config = dict(
    experts_per_token=4,
    d_expert=48,
    d_shared_expert=192,
    norm_eps=1e-06,
    train_tokens=588500000,
)
Below are experts of layer 5 (counted from 0) of a mixture-of-experts language model. Rows are named router (the router's row for the expert), up (a neuron's input weights, with its number) and show model dimensions 0-191. Each number is 500 + 50 x the weight over its row's rms, rounded and kept within 0 to 999. Numbers have three digits each.
Before each expert's rows: a language model's description of what the expert responds to. This comes from a sample of Wikipedia text that the model never trained on.

# expert 8
What it handles: List and table markers. Line-initial list dashes, table pipes and heading equals signs in lists, infoboxes and taxoboxes, plus "See also" and "Binomial" labels.
router:505512396520502510530430483430436464522431477459456452474508536579463548528530508459554502490524463530503542492478537608574554540464583449489522463477571476569498467461560633448541575491445458552560567444478489457577542501537414476413478566550570493384513477438410539439535435520508577513571579472526518480502498576542443457454549414503523487502490509516418490506515458434521532555589542543507543449566599402490613533487464465499501555418524539428478522565432615555413532452444572472551498462509430538582494493544562483457554476557583536493498499494545516547457491452583454514
up0:468423474475473440540522477418633559466496451533471426442574436480541563476454526527486599420461570540511461517508476481510420548487519530497509488556490413488480497470461480474507525502587455560471472512521495428468491409411574522424614486482577477478475463434516500449413481473509432500446469477557501476467548498489502488584488406515591555513561513463460490533444515505499537438548640640439554507438453530413493523461456519427510520439570453540466423495537554527578512433482487524573511525558456436581563498576441439530429478562514486469457669493527444480565480506490532481
up1:549497392602617539524499495444503497505475453427466612471513595528492475557465510538479590454437494445489542404528547491558525465519418452505535410500496504479494413498536515505560510614541454432475515433484549610515502508572430577460578564531562513451537457517543440480467510538469537549409538519536479441521394540500456550470552520497544510497516507464517479487511472502484452650578518396480508457556479442557547636532453377480410491497531483466443443506519597477508547510505499485444421452490528536481478583525549564499525547584452441478507568489500461500444444487534583546
up2:490474400472463435505492501524583464478512477434492482529523436522523531545498511553394419507488488552494484525429559587593563425556465411576546484572523513556492461528591465550528453573536537505426487438507481490432562525473427522475477599563517545499460496421506502492562480571485442648514540532485552454478463598451483489554493560482492580578438465390456430556532464534547513596603377432514527399577499530492534491536546430531585476546529445494477539530583587513502555404475523491444486565462465531519561501495494472482601499496465467477541451459537472514406528542464523484
up3:444441468439626445524488452499521453547460507564429490463505474489474488446511536505523496607498424548471483529506541547494504539508527472598487512421621431478541606387520523511515389591437559465495486491554518482463592501463536493437567640517547576427608439429489529555544406445539476440397565509483436506505548558476462540545482499472474482518537479438474472469572454478595556526519453395488565517489504472393441521460484588481487493497546517436612569494545488549497500445450567516513528515467522466458497493493474513449406560449567465530507544514498593562481459497428499543
up4:499514386482461544555480512403503553495527537573556537510560535547434501418450445641561435510558472447514468546467524646498442491473536450465537417491453462467464445523514470505493476563481513497540534477562517445469492521473431541404575560520513489541464570488441527486495578521504496624495515528543568529500515477517569447509535481507520525500434505542491531616500552508453467434585521539454474589596523449547415569464502525586459450396501410494458536456511559572427511475525595375508469562514471513422561420504517469442512517438593437452459442540496520485385521472500524463
up5:556497399484490457463535505480529461442454487496463532415495591605436562582564426551488508390543479483505515504436532485480532467524506499542575475541510563556471415514501530532485524446274563529453517502484450525444469514564364511510520505447446546446529482515461542537492462562491511500538539508543550569464576512543570498417529456457519528444445495531490578565445592522506547523519439521468545567539465437524410414503483503367566568612489570545554495501531524469513466497428541522531517508478476572504507514438571512380544536524570466566423455491470550508457486525547453535
up6:478481542563594589559459527438450467583455497524508475536382471465582440507503585585515429460488468526490462513430488520479474613459505433571527471507414433441491575516470509443550522514542519490464503465533575450522484492513366545597550416399488523457445563464419484580423526586476513456528466515475543396491476483566545459510583575495534510485479510510515514480546500514505535443544490502472480518507609441511555467523475524527493533550516484527553551488374575539543447548449447536508630423437527540535548409521473509564623466469505467511573528459506537489439435428519575459
up7:493603386492366571489516491461493412546550548454450541549556579488535554527457531555489620513424507539490480510527552561493462545520548439530535522473558555496475498413525610458497516527482450440467492505481523519618551525498492407550470511471492366434510518510464598491437580565500537517537493551547542466500534514506487506538471511481550526450500543444407535514556482475462430555515491520425402582562465431469547513454436497537503486506527573455532643411461496557530611591505441488483527504492544476527480488495520499497448532584540510520331579426514521489440485501487464537
up8:465476448505518575460479560477435556435573485526383493439563492490458589469558527529461573472498531526481467502621501576488476522515577507437478471482490439516534534509547552404521540407492494473504573527512535433436509449390448411498536516541563421464541516544553529506514529436615506448478505520506522514550525461461570469534531445549443490391513476551534500468440556441511466451485510505632542526500533473502569535527603536659467639484514516463541548609498582517488418574512590521506423550474523492458485500549483514573572536436622476533522484497532484429489547544529510501
up9:458378392463461513476496545523566503421519513494555483510514387561548359414447524458542571487515544469551514547494606541519534491525446504447529451531517503500576486406462504492514508472556447538521506513525608522522478506476454532507482443426582543583483421525461479447522531548429493544518423535508513497458549513396522509379517471500580525590532508490515524500500488588561516513449550497444579440540526565451510463425490421467442395506471473466432479638538583475479537580465478434568583508506484424519445554539577430530486516494501509470457586546594504418527440464556508494
up10:514451461487489490565368450506456532507503505539526547567514532480526513448500489546525481472489529591455504506531554437554477583530653483439530494419480523562400456430466571457492554505536569584503452464503526478533526488518480489554528589516501521497516470465395488530553488496457539355612564572506494467493520530492576511430521499485469490520486493451467566505497449454539528456569533524435498477569597463421598423520601557507570488517502473484429446565463517428452503547464525464378554582448426552549409476466515445605552495491461478512420553475409548451436452489600534478
up11:453489512540541476418465531604454645570583521500548430570411555414592474461544557458440509569514539478561480469402459494544441548524568467470527519483490593510410483468474564475520531468467522511478586532558504522485573546510394376534482513596575502446534476474498554456496508532523481536527497553479510556492481515531411416465537432511520658526496455478495512490491511435540547476496420533482436482457470433455531490533501345508558475420573447510560565485542619510475498480541556489432533546458491571486540465529443564513479489501461507499523542406531475535439497524550416474
up12:505482478497516470532503492510527532519499555446501488570487543433491436508358520517436454481536445506537528488483493580415437516448589500429470429498490447564492506530548555523433507480579538538536428429469589404474571388562541536402513428508593483495418480513507496489471474595527476480576460491493554450357504419594503560483519465518501560418509557522401460477463507502525565436508439555531521484521502516481598609545518520624528580509559386527553511463501571504569558470522504498436560525533521455401377423476487475478528508519456493544498502603520511495533447493528532449
up13:512444462446510447461507447552489567423452571471456428410442384445512445518517481546519488530550424503456541456568507586388406515456497580580605559459533500479509483577549453476521555548490532450469614508523519510426537516577492525461436583594537555508541565398440456438486471488459481558452510516523579438504467463486461437534581468480495448517484490495477486504487500570541494540516507549491532541500536400481539375440535468551532562499450584498544522519463515479488559378462471556498555497505412559479558459468508444437438464503541419495467477445440642572518461514474569461
up14:559504517535525465492471458489522567421563428555495459505541560523503632525472524484458491393562476467505508484541475522490551565544498500488543485412502503520471429478450526510536514399581455442602534418521542453573544540498437559427556455504555493465567483473474553537449479553507491408406516403513529522497448454448450504385529429523512468420497503549546597517537440432501544467493526501420523541487548465374522512590492493407534625499490456484473423523397593528570518551481480517555418547527472462503446508485587555464484520589494504422557567554604567548545442506537525497
up15:421509501445463468469449423516520397580504528393532521511460488518576471420433505569514458581544462546563476498522578495554520563449517483549478551458611550505489589483549518539489557465590505514462532512527568481436478452540464550596513508540630558480461443493403519548458616422527518526443579538496458533512517499505436428466494499425493487526531510474508468519478414628558493454499531464549504490586539522556551462427502492553546459413568499539495499445536539461551457482507536565503509620572492497541566455472581589603520463548561610566506533495415528453546430501479540516
up16:487478470451367372492439482466562408541484510546486549484477434457534464497521485450422521421560560430511498496503527573495503507508460470459566466469499536587512532442491515577517499577495446564521585566549533509482464503486432489526500448499496522447459495515490540493505491426490567475506483429501516495512499619379450445510568515521542481508496572498461405541515359542527601423499491558457580433556515467583384478506497455456516534462517519495489660579544433522454535504457523531563523518543573487494550495562511513555450468558481434540496437567579506393437462467375529433
up17:570547356573516541459575477511438535468440473580504457534557575360579480518436517492493492478396456418570515425492568452508468462513436497482496533544581470508410534492477544540496541501520493579455499448500416486490458431494481494525540488549518439456529418498541450522499456525489485423577495478534466546490645538410514537473498473620616521500637499614474523519413566569431472534426498480477493481487488461491510511402572499485414443463493488548598440438547545474486497546572485398566526541448491480463469482545503455421524542463478443520483501549509452482551495487510488457
up18:449499553429583625458496562371429500475448519502504461540573498531540539574434443573511586569489486544534427522490447519480580513465537482525500431476599501452551542475435539499467483475507426569450486522505501547550557386396450431501528515630480544509499501491500594555580545529484508525466483597504463446492501490411544421534568438478505396570536467442507518471463534500461487536420343538506445518516444474543537448539445480537504544481446534424611497485411563488481530522481444478513530484421501439460472561482515409556480535525531473494501470543549603496514503479523582441
up19:482469407450480476498504491429543450417514443460534588540353520515502441525488473542406516497575435432465384474572425477498403536468437472492536448481601503519522522559530595504527509490527506520468466479426493522452482471489522602407533546542512500496515494491494569505522493460521363467490518591558552472436466472499524398444555458442609505535468605497448390495489484509511528446551548430402472596385519547515570571537484514427456525503459497633433514508484495475473516535493559431532543524502504513442500459434512511492466443434521453427461542509436583491580461519470513490
up20:443462512597502530462516510501438476507614491476460407523509470473471501526435537497418486565525473533465438559508497579486481470540482559544508520476585476503500536519395441475538444539520522607478473571529516527498457471550460399465509614424531505415502449514523493615487434461471576487494510462479510423590456499415537494416411520595477506508520461483535606536526523463495436472501525545468479550405516514492542436473477457533485426459518392550407460431545529503474487399381572490507440513534347491624528480516526428502510516570508508542511564407549551580476486567489533482
up21:532513594505551437577442437504440531516457455525460545453465469446490477535434541484514478495515448409570532510529561633466511445584488481468486458485565495416538552547549422572482496443429443537443472527485489520367401460547496463518473525508464482489462468400426516510647486487423492494445497434523506526498493580576557556518555611492597539423436537547467532476568491540404509599467472524345501453514538457469549428495453493493505453544525497443523599467518446447578452536507488461542577482489475497496402548466459457524428529475477465556522508541526485541600456540542465500
up22:445515554592456482490541475400485390487470527527488518392536552530500437472498453496494500479430570552551476485674512471506528465524525509511620579423580568510531539559498580431493589520470537549483499451510533513520439528506521463513512460485553564528543570495519478500494597466579572414511628490489516488510582567544514424506581428526602539509544493508439558415570484464518515532534518574491499456521549559552514443459513507539483486432602481438462509398465484438474488416411534439557418525499538538498456521524551502480426529453593463461475492525510443485576549573567442535
up23:507568462497558599552499471535600469493482534583491496492464479458486630575448468488496367440575458486475571507478487584566508500530476526542535364439522590516498435489482469456505495432529444474548524494590466491494512492547467543525459519524535498513525506466470449449556461587515460536397475530527596526569441471562476556470420448472528504546463484467548563451577449454559486474558588608467446482530579515540554471540499422480533508470506487536490596460473587472379547401454577485447477418512553512609465446521474421504442507472489447461534498425521480537475437480497573395
up24:448541444463478480570435520481456488432490459495489439577500519432483493514546511542587433489437551534574569448583472514439493545420410397512458434541582514434400395547552589458534452494436490581555436532432453540467439488481495492570502432517555480497528502554524511475486499416489493576578457515474545516558500514586456465487504497556613512491457465463452430470440527487444393522511586545571472599621467582489554525446534442497497547506517507514473593549566465461526583470522477545526455544532403423476480412546489463530529464586484501445601470522466494596484454512533497491
up25:476400420517560517503486465547453532509495499432440580473532464539471468465484466529449504528564465547493555428457452568480485500508443447520488519422549465526503449514569519455484515541517521439560535556467533521481524502513427412437592479491552518460407474561519560481408472491461508494403458409577463443517506503482485463430472479451519465472491482346538387623443500442490466471521555469523406533524472443548484503572471456472440515492548668439542564489569631411584449504446524457484477392512473451511507532599414471475551539568399476474538502495559506481477480528505576498
up26:535547428405485442452498486542581451502393592465571547469507490539612526550534482472513615486560449506513537408451578577556493478459491495477537506518530606467474506470487558578502551513536515576441552481487482472531433476511505538500469478447469519542583492470509551514493458516512499461484491533554532503639520522508499451433533517444526452598430538582429560540431514504466512437566429480504531597531492485482559467557446478418531530512462498426449412485485540513515503440478507551477522578524578510407609600539602520483440496490607509465350451449443482396493505491492518423
up27:420467456460456531540475457529607484500434513464495524488466539573556496574495566472549438480505506445440469463450537507540446438504550507495448497550522465570519547486469601453535527420507479511572510537499655577498496501465506518532416476458506551443533439466512576535485524495507473577463531462444452529536418501557460514471549439508474461536492452410412539562442550399574441549547372503441558518471532517427537487541474417491468578471517490456398523511537520566523482483477616541514672540465545486441543526588599482606540475510476488391424515516421523499540520522542473555
up28:506491526574395503495405521585500486585548511478515507461396594539498473493516510497545604506506445492409476364462463559465544497527573560498566547500510538406447547520510554512520475552496579507499427394506452448594545527557472445474645576482509486478466528522483482489440385428468575519470439454442411533513571616422479438491537502445556476569432495432451478449505554393448557453428436414474548485518516548541532450431508525478488541418572510550510566568448443492528465426417538536454547507424558514479529504549520533517495544516524496531495475510481533465452531458510509502
up29:510537540421476526528574521496444454462503500521545548528489511534475481477497531575513552494547509489535593427549462516509470485522492441493575577473553469601505487552568611546605513533585481475438532455490473522494441438491537434406497514453522521456487432549518507552445432541573599476568556539547505555469534514525485602591555402517528522527405428582488586458524475432472552553562523543492627528571414551538490490357475413556486551524531479479470459526528491526553551491556470600594582445421508457540560471502523527562392483501560471472515448478499509477557566432534564527
up30:552449351500546489512429560603568484483457531556539495561427500570427518503505484522491513515516454493536567538488483485519508455469504501552539482558522511539579532410395490616484516496412460453575526518522429500553544425555435350527407514562551535488483482436477546435522521587536402521587596532571549470488530526436457480490483521510509479563489502605594477472415497480512489500494475458531445477488475457496542594526509469502511594547481465447486535505428550481462506475435637553543503471513515533570547519467534578509472473411425468499491394412461489564550459439507461421
up31:425446430536472472459521417549492503517409520556421470500488527524506548458530492553351524469555543474525529601569518589529571518401487537524456492507513452492565414512518466485491498531367444468543540529585481483522501426486559448440503475595515488566405469520472457538542516447456560593541537518473403479481477529468494466438451509492611423617487584527557585518464533517471482425461553521501510479522556491555501468476484387559539604454465483486614537462514407520463487449444521514441473554483448524544505541587490430482554523510500503486529540482552545547574354486483454529
up32:577540480559564561482428427530425354458476546509464399486485552551542470482418486489531487562454450522477411509478474498589485549475511507489595633509472493483482457492523508462536484534471486523493545505491524538575632467536528444487558499490541435441567443544485465486552471455542464513501488513403476498465544531495481474492458503479488414448408494420448584409483429536492495537543549475511614477519551465487507471415444442508457438535462524525460526490457464531562607429494667436524577452537479412485433476473490522463581575512493470502513440502436511471520528610377446458
up33:543371391353446521520530423508558454453503513470514492490495543560561442470459457506396568525518450414525386483539489484500451555541490487500571519495603517513513559570458539503516440436498498509530490543453466587491480473504525461421573561559520491472481495503488543471635512483382481464439496594565597479498488453511521499496523470549607527598477536491497561513481514477560437488573423462417535513458526582402558505456486511472498537508540531558458519526584481432448570456506534438571482525555500488443477458458555529532503406468562373416554532573447507504532442468547503499
up34:599426505518560503369510528449566455490497545505522434506409511524511565497492473504463443543508508524432508462543588507542536583468587452521535579538632459490485492533561559449546483581491499522582442598457493526523432569467470511497466501543459508438587518429582513566554489530527481507421567529512501430478577490465446461406554470467512460452434491542420498391538430446465496522554523541584568543558472453587399471486509411521508501468547496501509619509491401604530466487506420538523429451425542441538457500453455538485467425488482528465546466541514543517385447549474524503
up35:474525491521556488537503411534445505430479441498554532491555537503490492479514547536544461416498449507599496519461461567433523493434516546473523428555535603513435465526523587463499476438532503550487391570493422492552515388429494461522403400524485390454465406514487484433503481504492482560592458575560505483567475387460455553506536523475463573538477556429413523490540460526539419541598487506488428537511495487477538501611501424572532545365541437506485506523461537517512558450506511432569489435429494578495510508595503424495523492436590429467560509587442491426574552488503514492
up36:515475515447521490551581461519561526573455525541525434397511515511530509571563508556456489527488486472514562492500509509521495522532590508473472392470572503445530512486532539434479483454490536479553550447462516535510550454428473469465458563515509472603429516572551637559433521533525588509382518525581506439614470516508484482375582485436564529419436513491483481563484468518548468530535409519563454517511533447550570541525506485526438601416536602500455453443549526416422515526418394440407491446516458505538518573477469482499465508555444577444520509519486541564463507514652558488
up37:496583450462540526429394550424432529521508497480491583475474524544419392538508512448494500479470487584485406504573521491452439512526556585484600500540546547473500476430448578499564520494543456507555444499541542565501524405559516549499449505556573400451527387477544515473464509495512548507521546487444474599473490406444540495502578416576535487425518565422477530518488411488570514483520543420543588491502447471446581483516527426482495480474644428479469432503467550593517514470493568569569473467544598481488460555529553451485523555484470490451433515534443490548585539491558579436
up38:540520462429465505410554545376484564427474490551460490487452488486476550446524479531534448482506540537486459547546542517546566522545548471494624505389471565486478471504434532502511497424519446555466524402419481563510485477562522510472448549424543455456477437388468629516519459608555523444566524496442528615470491543494443466419495512428544565552447498493469561576515452534528540457520505538437481476562474447410469417462525503449531487555594524485467473428453562581499488521517454477551524567538481564487514544465488499520348484515486545459500374494568552387463555545547502556
up39:466455599500530453498431477466540457450496497478515441502594515574512476517551561496533496501478492461440422524482442549583440496453504621461566353499518544644445561453396610497528552414541550522566569506502498487460484413587562462508480564482529462503509411504538509467544424481543539403559481525525590421428510456531479432480481526503528484518491508443526549427508427526570496435567452545537423513538573394510597479524573590429540457496450566499447540489454567526531515503459537519475525498514439502505459504580499447562525614447463491442429545543536493475448522473537495508
up40:542475448541513449475494463419500514440546517454491408515498493537439538583448502437576393500522478492370512504607508501545459471442502540585476508420488519444548490415605555517579504543581514518484553523581459479496579536528533486493449597482481556462535591508514446494480496523463548541549450503528498461498496584534462548441512462442496530523403482538518515434488495497538482477487512494467593452475560478517477578565396594530420602459404511440472513441532532514525540537503570504612366471445533501506571500519538542482506616548511510511528413469438516532536581628590552504
up41:389586446458530476497531427488409490470406598578473517474448568503495493413496562481544566466453484525499506561514413521534486575489538469478538525394535510446484489504526438456521526525515566424430437473602518488430480491505560486423424555567455492435505433491422520487466497500496522581562586512473576532596365454564561485531432510483529443421563506436488590501504513521556496469546544499565513408515530418488510466493501399521512516541502437364442431487462467475536535471504458518476483505448502443534490528441504631491491498569572496411530426503474599527477499409500518548
up42:500462490442575549620488512547547483547457472509551483518515531613424523491495513529499495589509484401492551586491557560531415579494570445496531522373509450542547445501486487419441581526518448496526560413500480524525523342613508526397467481560512456551471528520444506501501476451520582578486500543549541446475484497582416534430565500497595540444441474482538563493575533522485422561522441495530456465586484506459555516483532580451393566424420435449493480507482564561527535475461503467474440514535460504621403462517484493517469516512424494489543501573468594558512491504484543476
up43:481412446570406535509387527453468519508540433480493422376450548438550436536572517432530447522455504530527482516598547534481459555548574524513595490451496479520516551433452515495491461536400438504592517564570498563498475454543512560429511454499494573432499462607435578532481536469574562490462604496592491415457425559543443458559497525491562516541507565517485492399421546401503527451562486522565506411467518530439520545526481510527486480493583543504477586554484498468497554509388563480445524568494405515537512483556547535466591533541509487483505512572521507545583476546519526578
up44:578538505481507539528585496475563517511469571421522452441458554405597529505533484472460475477505452557533473555522521631454451543516489546526500504472600520487516494564420455446437414502496484542535553462574441454450510476510455516519503530487534471511480472472536528407517571525504591485568490396458564494499592573533482487553563517405479426493449532559517496503475525508437448478470498539560411429468474485502492425519480386554489544422447641480456578482511492452518505550504520437400411511466534502581403464600502495507543529452618481507589516498451595502595502547486589427
up45:540436485520487550461475592513402514454487462477535436599393517448484507570530512489529582546519442523530454571439464477524474508477585567547488484525510530479507356525524495515512484467587500493571520534456504536481589484609457574513512472434468453541592475363491561524452520482521589525539503523416483549496443487486512518543597412534460557548557467516493530526466457430458554404519476534489556550513527526501443463507468497542448401454526511529504452506424546451515570545465547532386573441556559489414442485561577502459470424622509545496562500453457554583444402511583494511
up46:552489512527514447565443507451518422453494470510464452593568491489461552444435527531528545541480545489556346445594529457567477562491545502419478498527484447545553531459529607460558598584488593469529522433598529479496542465583490512553485479524468431401497498548482451457522502480479458426490594514494493487518548540521476449496358479521550512506612495515517428518592483419453530603511495506429564517483515548479523500539560485522608487513559487532480487580424530514437522532410575556412430584492425491551492454511484527460541569488506480457375518519516551460551426532572538468
up47:528448496381490527512490521515548515457480531480527602580401517493552478485390437576437476445550486460430430528541424464423467506486505495452527490475576512517508559501457585584554522468475493490475463492424434595510502442539479569466584630474478456472520488501444511561527527452430413461569506553570572510465486501477492445491483502446609545545409567534558551476545520552503450481629483472485473628416456421519576536610511462469469578441494497568365480453494495470491522523472555507503465485489492441451483461473602565528487478469454415410471489495541516559536461504548511540